python train.py --experts_per_token=6 --normalize_top_k=true --n_kv_head=2 --norm_eps=1e-05 --parallel_block=false --init="uniform" --batch_tokens=65536 --seq_len=1024 --steps=4230
Below are experts of layer 4 (counted from 0) of a mixture-of-experts language model. Rows are named router (the router's row for the expert), gate (a neuron's input weights, with its number), up (a neuron's input weights, with its number) and show model dimensions 0-111. Each number is 128 + 24 x the weight over its row's rms, rounded and kept within 0 to 255. Numbers have three digits each.
Before each expert's rows: "mostly gets" lists some tokens that are sent to it at least half of the time. This comes from a sample of Wikipedia text that the model never trained on.

# expert 4
mostly gets: " but", " However", " although", " Since", " Although", " Though"
router:098139137103120138135120120152137128156142086155138133086098102143153161127116121107122168120153120157135142115116097115145117143130130162120168103110177152115062125155092136137130094136102124119083112095118133116105149119144120129099125093179147151116112093133110150119143120150118140132101111110141151170092118108127093079168103099092
gate0:110149113116135119117189138134127125123139098141118090123192073093086120167099154161127142157112139148149109123114102137105116094157125131137119153097144153128107086122109166071138146160121089112126139096131143155183133094109113150119165160118148122135130128155115157100133125122114130069101103150155145119110118116106113057147108126141
up0:116157116124123112094143126130194154185131154132113139135137160146116111118136139136167113138138158120159121143133138174111097138090133144131109152185150111145161153113112120127101121099082157100122161146111099123065144103101117127109145092143139147094117136118109127127134143176151115112137158154106092135121114151116114129110102115129
gate1:176120137126189107097079085138152171148141132158119156141120120146133153143118135119163137162086138108142091156170152105162140075129149124153142133183145134130117111128081108121094125143112129164162101095116113118100133104103112119125122117132170124165118137134156144076110144135161128128147139125137118151081184062145106084127095121100
up1:108166132113138137134133143144124113149130111137108133115112121135143140118105136126106117138136105140179138101127085130128180126141122113122092149143159176121089117137172133133102145122082112105127089127121171156158134163149128142163137118110126108105148114122107149107144140094077109153121148143132143137143154145175165134081132096129
gate2:143121132141138155142139127158147162146128156145137109126128103141131141146140122153199153160149126120146096157120147080102115137161123139121123134120118150111163103175118116168089159095103125126109149096171100132115158148136136139160120134141098121135123119159148116116124149111134131108095096143145187093125109119119082138153095106114
up2:109155133116201164150094088096092133104126122164160133101165156132132153095089161127125161102129137149119124119113112095108123119110122133145130142157121131101122089139179163134132120126092123148139114097112142102090113129183156075127137138157173128135108132093161115164118132173150112165126100111145123132084168164142144172133129118105
gate3:144107108136122119150112171145141081117139117123083124121077178174125145144127136142125110164089114137140147107112109135139155108104154121142141175116139130157120123113128123116168162158117139133126147132135113148145134119099137151166138142088105146150122150148091112089103150149114174152166134163118115122128103143161143142134126131149
up3:138131133130089059107176120128129106129108161113132126116139116122148128145130178124080117123097103122156096153164161127101079129150119104133128146140130105110136129093098128100091108149061136140138123117104077099115126100112139158132130127132137123129125133162097124095135118172138139111130132147143133126094127129112112102119169150099
gate4:119102126111128141143121208138144168176116170115160085153120072108127122114115105126126130072125094114104118129122129111149133116107139119109165106152124096131117119154114167136122130071120141125125128133119134174184133106103100138130138126162181164148125105117116110111139108135111133086172136140142127123085136125135094147120115156136
up4:131115145129117101159127108136112115105133106125156124125144137120146125128138128116166098088140100093126126138124107132162147132145093116113111091109109149142148106124152106157100117116157140166111126110131118094136138108106113138145108153111106075117114173126129146166125127152132089150157108133097127110180097135094106145095147146110
gate5:144094127133174126153157145099117165127099153117117119139173104117128119132126125143173174152114115080137161112132129098142127091114138119139137116096091144102210101132135102120144130162158128115125108130141144114135130115116130117125125113134111153102133131112154117113154080062147100138175133124130153143082127179136087116121143114126
up5:141119113146138161128136130072115151090158140122124114130118136129118127142124112132149140166099114111074138109105091076148177145097149158124151154198109115101149084159130103101095134177106157117147079118107130136097118123086100116116130150168115127132089084117109089134126167147111114120109141129140164119145103124122122096153064125170
gate6:148159152157150163158153143164146156133115108132127138120137118145146111157127166157124129107155118123142144109109114124137153139081187139125136143116124125117170159151170117162104168144083125133157128131176171085133134160136111128116135117197116094170156145139129120102164099094127152181158097126115152132080173094151142154170149149105
up6:113151152192140157124155102137101162151200094125097149128161126096140158101141103100130095138129145161147119120157173110183140133123146167131150166154134143156122143108149113117149129191122143142110116140131127095164124095122128174111122101114095107160131101118136104129132140143142134136134149123116106159115145143136128117180123145081
gate7:099160182099162117130143153121076126164134153088136108156145150178121104132157125146127153096132123142115147152136165093161160124145123117098113122131138094061127127132145139108146116147103096089108133177155137083134151138117095152165123133140104145118123099140119151138122114117095144136117120143141128114136164119139125116144149127136
up7:118140124148139155124146109188107111094107131149146102120130168124120123135125128135147087094129127128139115168130092083086117101186140125168126130133106162116141141103074113164168135110168143136121115147099132176127140105119133093118145149152134096102120170120148107155125131106121120128165120113106137112131158154138178143113169153149
gate8:111112126116148102142098165102136147114138109154173132154083127121117145133108149158117096125147158111155137145123140115127124106105113082106123109159127127149146136096132135143096125102170124147117092195184099156143141141119147146115137157124116148158167123212148146114128137104132129178137115116145120121135100135129151121086123117112
up8:151121119118150115108132139140136124122085095102132086143144150145115148147090111149166133145150088130050123123092115136133137129122116135085156153115140083125124151187158129140125127080161136097119130104125126103117151128142126113145108143148122175093083136085143126129142128119149133128129131134165169113140140153123105094144121116127

# expert 14
mostly gets: "198", "200", "201", "202", "199", "195"
router:145116104100135115113088074108098082122131168166123084103154128106153120113126109109154136138112113103119105134154137079129129132157123099126127129129156126113136107125120138151086154077122087148143123117080144131112103150147144102113118130131156112108155154120126081154177125114140089137098113114089115156122115186181131100113159133149
gate0:102090116122090131183074144179154111140108104123147116151117153131140160151166194122142127105116158135132170119120121118135147136128127159134119146111149129120091104118142118087132094140090089104105148132094163136096115115128133145106160116128130128115124147151124156119120150196118140114136132172135123112087115107113154146087107131132
up0:102159113115146140104120091134121104167125116112137139122106137107154158117107105099127139075194125135131147133139124141155138078099114143163126149093129135112092143093147100105166095138134119104129119114139168143092139116167152136128158131119081131127139145121103143093127148143151142098100137111156134140153148158125111151183062128121
gate1:108157148155128108149125116151119129095116136142125132125107159129164130136131156130156167084156132164115135182133161147091173124146089103127082136122150141119097113176092126108123099104152135138133069135136128116112095140094090109113124147124157174104108147101093116145124142122170120109108096154109140112162138125140129116121184151120
up1:132152148124102091179104070128150114087098142141099159146120136107125108110151132143149130119104202078148137122137116114139125156117133126167134136113134140126126104124142097151124131138133144120152162122105124111116158147182123137066106135083086145143151146106127145117093145203155123164126095126146159105113105131170199143102158101129
gate2:090153073128117083090107124116136157127122123146132118140070116120152169127113117134117165119117162120106130141134166169144078121106120129133156116067128140142152124111150112153145132125074145142172114180141133109108092118128159131160146125148128110108134125097161152118143120109138141131105133110130166128153117108113083096122154159179
up2:163126126109155125091110098134096064126116168157145133115179134142131103114124132120168105129137123127127109125154112120120110150143095174119142094135153095140048098106094144160140121127159094136130155128119100164131116138127160136094120146126078136155121174127156166103122117129128140129135113106118078119140124149169144102153152095148
gate3:129149158156132131156150145148159176165120110098149135107096151128114159137158154128130127095120107144138104112124078134142160131122134115123120123125143108105185110132164108125094134126103133094087105095143135141154108099144107131170119154123142118135139140126138095116156100106081112149159107145161131146138106092097150119197140138089
up3:118189103120137082107158163139122126120120117130141089134098134100128108154135122163130152106141125109132139123066094156127145138131074150089159171068133170106118119108156107149112165122099125092110150131169101120169160121095117148135120173083131122140127152157151127156097115139131133130084129117129185158148146096104108120116101119153
gate4:132123114149110165150117147188131100138157119130119122135149150135142108103140150121138148149131144103144147128126108140094123108134101127139131144096127105095148092125115122087153154141124122113171075124070129129124107130137139134139166121119126167137118167127085151118129163151120116134092113158115131151104127147111106127147127130138
up4:103126095186094122121100168157149122132122125135130125154086095144150153137133125130126101154149128113147127131107152135138144071099114128118145123119146135119115082102082086129109139142129112094108146142105090128119095122096087155182183147123106170107143124113101128169124112119109121081147145132133118123182113105074109110111060136153
gate5:103114174096171130153106121138060116123070103107113155111176113104138126121144116107153100124112125135146148108165167150151135115142127121105140156145155123143132150128151108118130137130164104148167140119130137114111150120153136089087102067142144128109119186117109101116152115157126170102139151081154136116113132114133111152134104109120
up5:113136152096163166123115111101112110109116119174119105119141099162126175114142187123121144109168106132128112118123156095138135126119106151112141176153147123095085179137164168109117193148087103140100092119083127108154149128159157111125110127128130093139111134123115123097123105104123148112133150105102141156129100105143161112114128127112
gate6:157132111108134122110162162153148148093150125093125171149135103093115096131098110139129130145147134132073107137133150089105104110153122103090144173098135125163131097089116140140076136147100094097126148127116145127110121151122127140143169134135149173140092093154095065120115142118143172086120096136134140140120133120145066098129094155087
up6:118159102115120114119096132156100152124164136124139124149114121093141142126155053118113158132164117119169134196119099132149081134081099112130109125106107113111119130102164125122093114162140128109099165167141128111091135129125159127128110155167120104116149141139139125114149169112112129168167116131108140135100133148156114114145117148128
gate7:109119107133082107115077103122123131133152124135130144143108150116094104116096115111131121195171106144139162131091174118140112162161139143067137117148146118120075108176104168160141181158119124152152137146097114172096135123150127153129138139121148103141130161131139100139156147132135126086113164132139132123121145126143170138103123149115
up7:128192115116115131135156194166178093149114120143168129150130143148109188098162104127125112096170083150151158087113099143121159104110111128134095122105117131129104164085147157138148149137136142071122101132187149158172131109176150100135148134095151107137161143129115123134110097108097123150142141110141129086107158115115142130128110160138
gate8:111106120118158158145139131151126087134094123137125152112170129127140114175163149098093099120144126087138111139141153126112122091187154149114117152116122101165136139124136093128141119107106106150119105115124134099145110104105119124162123146100143113090131120087147143126082133106109116094112107162114120159161167138121134119128147115098
up8:159112148105148105117114154100149120127101067126097125141136119158145125162112127107167136099125149106107153088102163145162137078096174134127130161091143145101163089139131139146135161100100133165137182084191169144115117135128138132095079087143102093147141126107162133131132121174135131158114128075122169138125145128135100122084114149124

# expert 37
mostly gets: "°W", " sq", " ft", "°N", " NRHP", " mi"
router:153106150164157148105114092115165161125116156148105089137147110109099092098139098125122109127128129127122156116146126131150128123118147113153112141174120118152117181124122126093135115183114134124131159126155139162183116170120146147133098100108093130096086094128103128101132120128147112130110142123123127134131147111128124140128144090092
gate0:147108109135117098156120137143111184135126127115090127173104124152114087135139126096079165120147090122128152113119178134140115145109130132151118142134115121115130092141099145111130137103138134104123122173125129110153158150149107109119145156172138141144090113120143122138162110148118125122165135146097144096103089135162118137149155150113
up0:110113109138117096120145146122111132136103112151119134143131110110146132138116130165114130129137102117099131152100081141158148125099081187117115115077105129103127131146143103126098155116114113128115129113149173099081117080140112106228144167160143104131162120111137103107122138112126149156092126128131109112112114159164088117107140124153
gate1:134104157116129100158159101113096125085137128130148083121115097182124150158121134137151095146113133122119138147160110088129154086130144144151150128144186142109120130139140133109187160110107116165099108119081138156174129177106135148154144118112129102121170144131141151153109138136107138110117147146115117144141130100122140129114143106163
up1:162112115149127121142158067120108134118078113128067102135112132124102131114095116125108097171102127124109101165095109135076138146140104147133099142119109161140118148092091068130159139162163099120094104164162136148127118113111135104117119119147137124122171139126116151138104164150097114122152140117103132133134117115113143108159097125128
gate2:096150146148088097111132093102144142095107149123071155141158091138129104152095144114136130145121131167106166132144154163119138105125101118110176129125149075139138139131158094099147113136124116135137175127142116143080171136107122140175128152118176114138188121100061136099154140151134156092167132116116135093178107121095128129109167096161
up2:104124152115109137141139143115137112146079152113108108180165128092140134152112101136082098109116127131121161108133105113158146171097158092082107173136131089151151130128150105135106173160132128087115174120124173112119155100125145093149137148143123119133149129098075172118114115129134139156124076097098133151100139147153084082162133152133
gate3:153167136107103144122110171067111149119084132097163148095088143126115111145136154137163099131139162131158140089136103123146130112141137103133132120158109140161130184123083125134095060122150131127139093120125105134144085139108105115114132099087141133117135091130145158136114126125138108139107143123117165148132156096155113131106162134121
up3:143123102118133119116077116129135152126133110133074098127118115067119099128130106100136155112121096153135127096153111151122107160117135136135157129149145126126151112131193115121168119135166139123079181108122115100133158122129080139092152142131132117127108143095130142097135108155111145089119112167164093095082146109109183171127125095114
gate4:161108150123081096116127090119121142108097140111103182140120147158128149141109159146105167144150144161110159121141160140143175101080140103134115120128100200111144124154090130096121142161117125129128095103102127092120094127082126104136143138159103128089125124140134144143136156117129089122101132178130105103063150153124104138113104142130
up4:127147136102113111124083123137110144137117182143141133134144143077115089166157125156132141134147144119099171089140114094133116118158144092088107126152093109117139129146183098086120117143116154108163129143108148150123116154146145151122136120145182103162140123147110128103131126101111133101134140123127150105130182147120161147137118133152
gate5:146102115093136164095095099170119126160143097134118126127132118142075128122083125135143123132114125116115151090065131113146080136113151123131092137133123087139103179139087093162132125127125146130136120111119107148144145140116088112132122106101141160087083120135090146109135151164114066093090168175096152119133162144158133149107141106049
up5:112115102080119153125125098129111109169095133162130112134125141188131110101108085143113142177089164137130083146139089130159119132127119141115121120154153127138115086145142102138166135124129048112137111120083114152108114132144109121151165097179137138120160146129102107121149123121086066102127139131158133105125111164120114121105120127143
gate6:162120143145127114147118124206170142135125105124166096114135131159122105164136152116133123143069133103137107118116114117145108171139141134097161122072105140142145143157110137143144153138124118126145134112160178094106146144148122162172125137100085160109132160145138112160109129116165152138115177149158114098145129124087156154096122145145
up6:123138147133103153113109145152112117140149120203135132132173171128129133119107090109099118115110160153143127100123168165172145168158108129153114170128120107141164141124136111135152156133076118115137168160131155123100140127107153154149128153122070089130110132120081096099113104137171146134099166138122149169091161164071139154124116112081
gate7:135147144156114100127092070151131128139089148122104138175116101095161136128133149152127092174125109149135104160126183101118162139123188098131112131142101127116149141159104180106142166149112091128151112071165134132112128157181107142128116121141147157130104131151114162118120124138100136134127134101119109113142114133179139123134165113122
up7:093120113145100115143101146117096170161121106139128098163089167174122141119093137120147158099148086090120125133092112092108112102155113124101086134118134109135112151108074090117138136138120095149150134167139103148146101135099132114134110158127107117091125106104188127105172123120125155138120100129126128179114073131113144133132141148145
gate8:158094135126132069116123093111117101144143141120132134157139145124120112112115109117129137160133149128122119124098137101165102097148133108135103155164106093128161138126135105148154167145096115091116123113148118130110103117143123170121147122099154117152139147173124120137149133097138122161085146141126153109151137083140121091131139136167
up8:132101105130147133147172132112118137150109143092101093154150100159089116147123089091113134106138157061129106123138126133137140143111132132096138136120148175152166138115104117108131113165080139121096100137111155120151158115136107150141135099099123050118113124124109158142156154132112099128127167170147110103178116137119093099082163136132

# expert 63
mostly gets: "201", "199", "196", "198", "197", "193"
router:114116184143156094115151122113082173146117161113135102125090132109125105115094144130103159105104108141166121134141136144130140084136137111098105105126147122152122162152071119171124079123149102177142128123150108071118146148113160093141126127160136135155129128149072097133145155126106122122139096102109097102117090148128109155122148108150
gate0:140145126106152135157104149130127145132119110109117143157103098069174101170135109122078124115176102167101134093166099122158160128102135112131109161155064109107142120140145155122140153133135125122126140106108152140099127089132091141108134116131088141148132118137141106165088114115115177135099168133177167133138152108111126160144105132106
up0:117125131102093124143133119157130154157097098157129141125125116153170141127061162121136105178099133153130115144110165121142134159111105148151177188087080140135140127116158156125170181191144128085153153147112125157129104128119097164141153096125122134104078182121155141145111115157101122146128128151166143136177118101110135169150153113094
gate1:134143127126118133134124153107150114152096104137145163127146150094147124108186134136089134141183144159142125074149141145086107159152107125149117110147122165088116122087137114132107124167082139106141109124121094136085148129110125124126147142097103184106137114146119139115092105135125129112062148116136112145180146119104111143121115167127
up1:144109139127125104122138095111063155094128158137116104104119158095118092119165098160104158091174142141141108131121163108167154145175118110091101140123105148174124114139149109144094120123092114144175113118135101098144139118126135119161123145121143097123120098175091066154129161115154095089101098120103130144135152143116128133119131104129
gate2:156094126121120094114175155137128133120134122085150126101119083137119142145172111092139172096083147135143121192129155159132186146138115139130102134172135156158074134121107069099122138110120122140091173144138120116134155135091125124060101113123125096139158176098134107170085150139140145114108142146128117112089147157159098136105129131086
up2:159126128146121115145108136104108102119130138143106150181142095125121138115132113133124131156083184137100118109123155139134115143152155130120107144125164133156140107140136107098146121167147118137168173100116123124129154170134139093154128120114081133114126088144100153132111165207103105174125084118118137090086114149094151150126103111132
gate3:132122143119115119141147056090124133118097094136084147155138145099093091062113084134133115148113112125153145080095132126135143162134152141117119124135114108143170111168135076148126162106091134104073119108117135131150154130122120111132104081116162166096126122132088073102119124196158149101112116139168092088106124144135133136136156110122
up3:105120112142142172163153139144153083103097117114119129118102115136132139155086165099166130101127081120089124173085097082142139142111121108122120084169119130098137161110127151141128142138161129115117116114100130102110083064091121175089163119123119130072124135115111102112097116141128158149126141152148136068165124135130098108132163130112
gate4:088164103138122107115179158156117167142110079111139107114136146134148159124114079136120145121129150193159161158110115120153129148155140105169129092134115133130132104172173102152160137122167139138126121139097127126137128113127151153131101180152131112126099134118147168127136159152145154125151105111131122119113117129143094169083157161142
up4:105115103140091110144131165122110149084139083117143160121138159106119134123120155110120097172059114122130125121109143165063125132126139153103102105101135111110145109121154109109143112087151138084163087167134139161080168107113111094158139126083126114143111106110132111129122158128096108138122105136131165111117083150132163121160092142120
gate5:145131106133103117161152140114153148132127100096135135105123107116117117172115159105133085178168099123076138088130118130127087144122181134118147158128089152108157165128156116106143135128098116104104098091115122140127134129124130152125140132142144159104141153126118126093132088082075137155147175169134126141151120122133149133120116140147
up5:112069105128131121130159130120166152118140109173136126140114141121206144126075105150112131124107097130129143140155124121101089113133100134148142140090101124166140145110114142126153128171133110119147106125145178167130065096097145084129151124135161119091114095129132127117082149088110133112100127103154163104130117127129133101126187118132
gate6:096099103097148117134128064083134130105131130136152118147119175076103144162091111099112150142113120128123122154119153108167136099085106107152138115086109161106128149157133107129088117152133133109078125169096110109099135130114123112155129129152163146145135109118125136113138160109122114129113136167134088128142108127137108132146182127119
up6:146125131138100146130130126165120131122127116154102162145182121083109055117139155131106076090162081176130151163139149139119163132123111177073151089142110117124169126126118131123125161150122164101135165149106130093119168122124127121094141165108097116135103160101120136125113131137153157137124118147139153111130132172109088115116127118111
gate7:092088160176113122114146117140107141148114108084124179072117125111141102145101140139160138104131079143121140138153109118111120140098083119122135111116091133081084098117104087160162116156079142109111175162121146094139127112134137126112107158159126159170174170116145148102128171122149134168119123122123117175124115162120136140136154136132
up7:160122158112131143097100150140175089051141137088101085123103099169131106161160094117082151130186120107178104119141160102171140099174111123133142143112165121123131164117172144073091126135119170129109085136116150107105096105105111166109155123168137126143121093148095166095153149134113129124143148121111140166125141125131126103111116125110
gate8:111125133158132138105092084108140151153114119124120127161083134143090146107099121131153158157143127098111111163110153111120140119109138106103113114132102103118115114170122075162136135103119089132145089154135081103097120131132148130139151133118206186134147166110117124120112132166136133098103107153127113138154095157134119159136159138161
up8:141118121117098156129124121087100146115151148112119129161101093159115140141121187178119118171137139073135141121155167108131123116138143132098156146131154106184128119103135110126085126121105106130093102126186149106126131107133121107137117143141138068129105089123130092123147076131173105123120148135112070130089125113164106107188108130149

# expert 75
mostly gets: ");", " —;", " Synonyms", " |", " ISBN", ";"
router:168154139127100129133132148127136138146142106127161150107073166124179148137116140085093099132095099159138115087108143126147172091111107124131161161117163143133093109136087156080121092142095130129118124151074111090137102094116140158146123131135106142148088143085133112116143088123081105144143169121129141116150116082114081123151100134117
gate0:107083064133138094099135133098118157106147143118140116157145120142143124125119095145131129104158112128102140167101107102127122146123151116155120111127124139166143214107142101143138120132092114137125117117148160151105107116121111099122153165150134118111100089139147104152101125132162177106152092116133122106124136111170176131160182171124
up0:098133115118163163104155098144131112085109140087117124096142094168135102152129145135123126091155082110129108108136120106122094124133120148160124123098141104109097100103121163095138155132142140148104094116164128116144107123140146100103151151105103129121118140131172151127110119151120136092099134129162153102119108121081131133147124104115
gate1:121164157135134121125146140140115117161150180110098103147131102083108099127136146144155123123129152113121168096147142065140131149155119104076174134131115138155163157131161164123117121146092104112142088106126180096114159163111116139099164131164107089121103123127112139090142097111131078123100067141149143116102114120119152137118109161140
up1:135196142155130140135132146127161151113127138139101167102153156122126109113149135105115132126109120134122121122163125098112133096164076117108180162178156161128145151133125150110103089143128067121147091138116168091100162139143156123111122088123105126154131151107095132137131098074075098124100101104152142117196102123151165103120128137120
gate2:072191099150136118125190097102168136100149183120138087126130103172106122117158141150129123136101124081132103170150124113112147107126110119166141116127103143117085150143171146153134099155131074111127136144175101082101120139112114108156119121142122126144121132147157132156133116095173180085133091111123167119084126126172079112112129110128
up2:114106103085139104080143161144105148131126184115141123125102103154108135143151120133129157080158086089125121155115113138144070141099138167122123142082128081114160155125139150155127148063140159153127097153157126136111152098146144151126144134143160113097177102118106139112154134086117150134139148104121149127123139120138139104138158159164
gate3:128093162126128148121090144178149161162144102103121127122138114116125117123123143136156085146125168127108188157132146094120121137117152147102081128140127124130084154097125105152062134134117150147178146115090185139152142118113107101129138132165128116141134141156140133142131143131145141137125153147140158085134162125092112162128104168092
up3:128101157109111102076180124156139139133169096060155110118115123108113115120136141093093129055143105165102164129123156115106140140138127102092125131081150146136099157144124159075171105109147157129097182161179141139147136142124170162124147112103175117092160087121098095111135133135096112117108139130087127135103162117130114106135154108177
gate4:102137114105135134150136163143086114145141157123110157135142118111077130194176155139162131153119120109106099179139106148107113185112118105104135111134115106115150111170146113137112150144101116126141124083161172144124168152114124098107143129128135107121139101151118161114090150101128157139086097165167142124113128105118121142109102150125
up4:140147092123102160174118133080166126147126152106101131124149154120139130104130113108173164096099137160119156140149110144122070142128107132170127117137113113140174079102150139102126098152117109115138137130117192092113115111116143116064127154122082136124108147162120098109114160142180096187150109114147094091119122133088161108120129101104
gate5:119108124121127133133112125151152163129157138122112070139124095111131131123168086150150119068151123123140165162118111149124140141155125141088124096114112121120122120139136147129082121093138147110149117170140161158121118121106121128092135140134122081135098114091113159191106160134131106163121133142139155107166159120188114137149095155131
up5:110060108165110134112143127101142135118145143169092118133139100132155157141133134103164149094101143115147117109158154159126115109173105139113132125109156160109118177109119096116109088155178101158157126086102152169144106122117136153166106105083112115169148112160118142099127152087156087108109122122121114125155116143185112094113110134098
gate6:109147099109142141155147116130147129126107125136190161108137134127158148147107168128108135139154090128104111143138171104135124138090127140148116104088128111138116129140121134131126144115137103108107135158172118104147119122086167111133132139155094147137146167121132166148136118072149165130148147143110152078147110111063098077140129110151
up6:179100098154094104098130132154131125164131161116133131129092096136108116105144051131106066116111096138100078154119119134174178171136121132077142147139148105141122122085126115073121144131115149117127094134143166161153128145108106123118117108101123085126100141111126155135144138159086113140100107132125111142156121091178137141163109113115
gate7:078171139121134094095144111122129118141136157140099127131147100111117123104167154152137155145157142071100140129132173137142109115159113133126160118130134102098149066095119115142107162164120124119141176080126126061076169153105120136143135106113139129082139102134114147167106085127123126090136110147139153146136088134142093118102125154124
up7:149150107119091120132102123110143126135112163137110063084133124117132112122120157114123093132143109113128157120129096055115138119133098151091143125144152162123127111082132115089154108121121154148113103153158139132155096113118146114077114112101119087142106136096170140169156098146140123107124157099102124129132153151146143170154160116104
gate8:121108108118111177127138104134097104094102141108126107157133086095115116162178113145118116098158113142123134158142107143116124136118134103143073094111120097108106139113106114123120155109107094075126122118122180104121156121121097115148167128141098098152139113098135140162105187153138140137103073152126143128147135140116082147161114148145
up8:121118106151133149115139109122154116146137138133117114120133150155095157119115190139170129147166187161105079139111149091098137143141130139153109143161134125131090120129141134153118127160176104095100152126141080130121078139132120108113139124149164141086152135122108121134124121154158126064139126167111121097091140143096112159162123120122

# expert 46
mostly gets: "aid", "od", "AT", "aku", "aga", "claimed"
router:104091105112147085100153142142150141144098153139116163138131133129167135126119088133126144119138156123159119182131120165081103155099105111158099155098094133111192113168138133122117097134178110094158153144099144116155123095111156120126114150155147158094167150138114147175084160097130156156160154127138119125138152107134119135160129159136
gate0:140118092147110109142148089128143112106093136120120094174096142117095118152132084131116151055111179136132132127142151102151126138069110117146106081134140138100097146141126127127133125135121130103155128129141158123112149141153159123159129104154136115139126146150121128149148142146151099134099120118164150096181152157098122130103121144135
up0:131124115113169127129148138111159159098090096138106091144100131131138104120116148112121135111099123144127100128099129084145151088152102100147131130160128164129108137118111160104168150132115120091138123125119146135129116142105165132152122071155141137115130140104124102133112153127111146108094128138121108122105151155135143125116122124102
gate1:119140161121160101149157131148150136113156101140131098118153080083139120145149156146132114137153152127118132083120095109115130131119144053137122129089111111154135169164154148128119136143142149121085149089083143115143177182108103121106119072112118147114153150140132111121116122161124106129117107108126146094135096118107130074128212124127
up1:100133111155136086128098149101132136149128152083096138131151107129149146114120116167134158072176140112074169134158137139121097128130115128124109142149111117112148109125120145112130131148117136126142119143091122086143115152123154134132142121128107086126149116183142169162085155113138143146115152112117114098121159186102137126130130146096
gate2:115116130132114081135132084153179116157127135146112156126111082149120103146119106154106136131107160129112140130145076136105162152193134173163118109093104110136177149129132170135147098167097099168102127101152137136152151147103092103149104128175138124114154160074149137137137110111125120136165125097079123126133150117115105074133138122086
up2:115113120103126144101076166158130165113133116173116164111103111164179136161131112146118108129159165135110170133144094125108157127180151128129146131104105128127156134189120106106160116108115137158159111100106141111147148167137142178157101101122153138137107140114156099116102148108122166117126157114071122125178175120100093118158138115112
gate3:125119134089148071111105118139116159108137108114149160110122117130155148087142138098103143138122156103147125151128138135105101141118200117153146091129118155072098088134134181149131154146085126135136145160130102096137146112135115132186119116167112157099146127147136114164132121141103118111134150128150161117079151139157122144141107134174
up3:055150151140092151175130113145089114125131143143127121188163118106121126146138134112122106129088090145121125141073131148135142155125134107109120148098103149119108156164172145172127142132127145094186123120160131112091182102145118150135123126119097087139088102148141133108103121142130114156173100125152118098099092141144141122105108141154
gate4:108153109126111113134131134140176130110101143131114104163124126147121130141124113145152153135105103113091124127100160096103147118068145110157105118137081145100137096116108152133120134121124132134107115121121141118114114128101074128109148149102160121147122148110118157111120145135099132153125084139133142086142155134175177152128147145120
up4:139120114146150153092139113145120147134101124142131144186140132104080141162155135169147135121137154138182134123126151143115146131085125126149103113105109165125098139113130158134094124156136154149115119109152135144163164151173080168125147155124173096137127126098083123123109138109144121146103081123130133107118154129071132180133125130116
gate5:116112117138100136141085157179108125149107103189152147137136145109170141143198155131135120066138121133135148111069126149108121134112116158170096132129109123083102133118141144123148175065096108089157181107093174130101095111146135109183146107110117125101156127105144116136132144126098128127154118134140125142141113143128110109101175136138
up5:126104146111118103134139116095113092120151091144123134146128153117121156079138134197102158198181108128108143140149114145105117177111123143161135114115134138127137111116143143130132117172173116146098157119138139123131135144194147072123121144141107121177124106115121100143106134150179116140150149110171101160132147154121145178142075143148
gate6:144120130115112114166100171119106109133133134115163113144110162153099126170113118133182135164142103097129174112129151143127150085096077100123128189100105170102122114148113131137135164126082137140149158135133091120100121159112099099115148129106159141091134114123094145152126111143134134133120110119173115122083159133128089135100112107133
up6:115121163127118171147068107123120104134162111107128105172178110109092109152090126165130114111168167102107120147091145131171169141128112118079111094113120118109104131146094156136137114162105194126104098138129138127128125112156110118134133174135121129130089112136159150142152131166087095150141151129126120107114126090138139153120143141074
gate7:145135100123083080175146116116161105122105137157121133151128098177120119138137109134196120151113129101142092146188145121145143116105120129090121127096136130112177141224137150161113156149145148102116111114129131109156150143144142149115156120123096159111121137106077121154147161076132139083108100125143141124164141110105098158099096119180
up7:154158103152190151100113142136135156141124131115128097158122101105080097089156098146138116091104095143120123119122080124116124159115127147130129086140121100133101123120143137095136142125088160101099113114145146150126139109175136123166140134120140129091102147131145141114129122155133115192162096111171081109081146118133121120131120140141
gate8:115107135146123114127105152118133126157138124131152125144149153139101093164110139117135138139123109148146116128168150141120108120118142120060110118146114155096105120170113136094079146116087135159157124139113120084148115106106121124144152078153135138147129126120117134123105116132106146160152129121105124122161134101164131115137126097124
up8:122154129115166162097058112155075168126086107139145163122112119157135128126107119107141106116121095131126121140106112150120132184172134124077133099148110114143110154147150129123106090120114160110136088096120191120134117117156116145127114094147123110119095134129118105122137115132122148151147151124127143124083110154135114099137127141105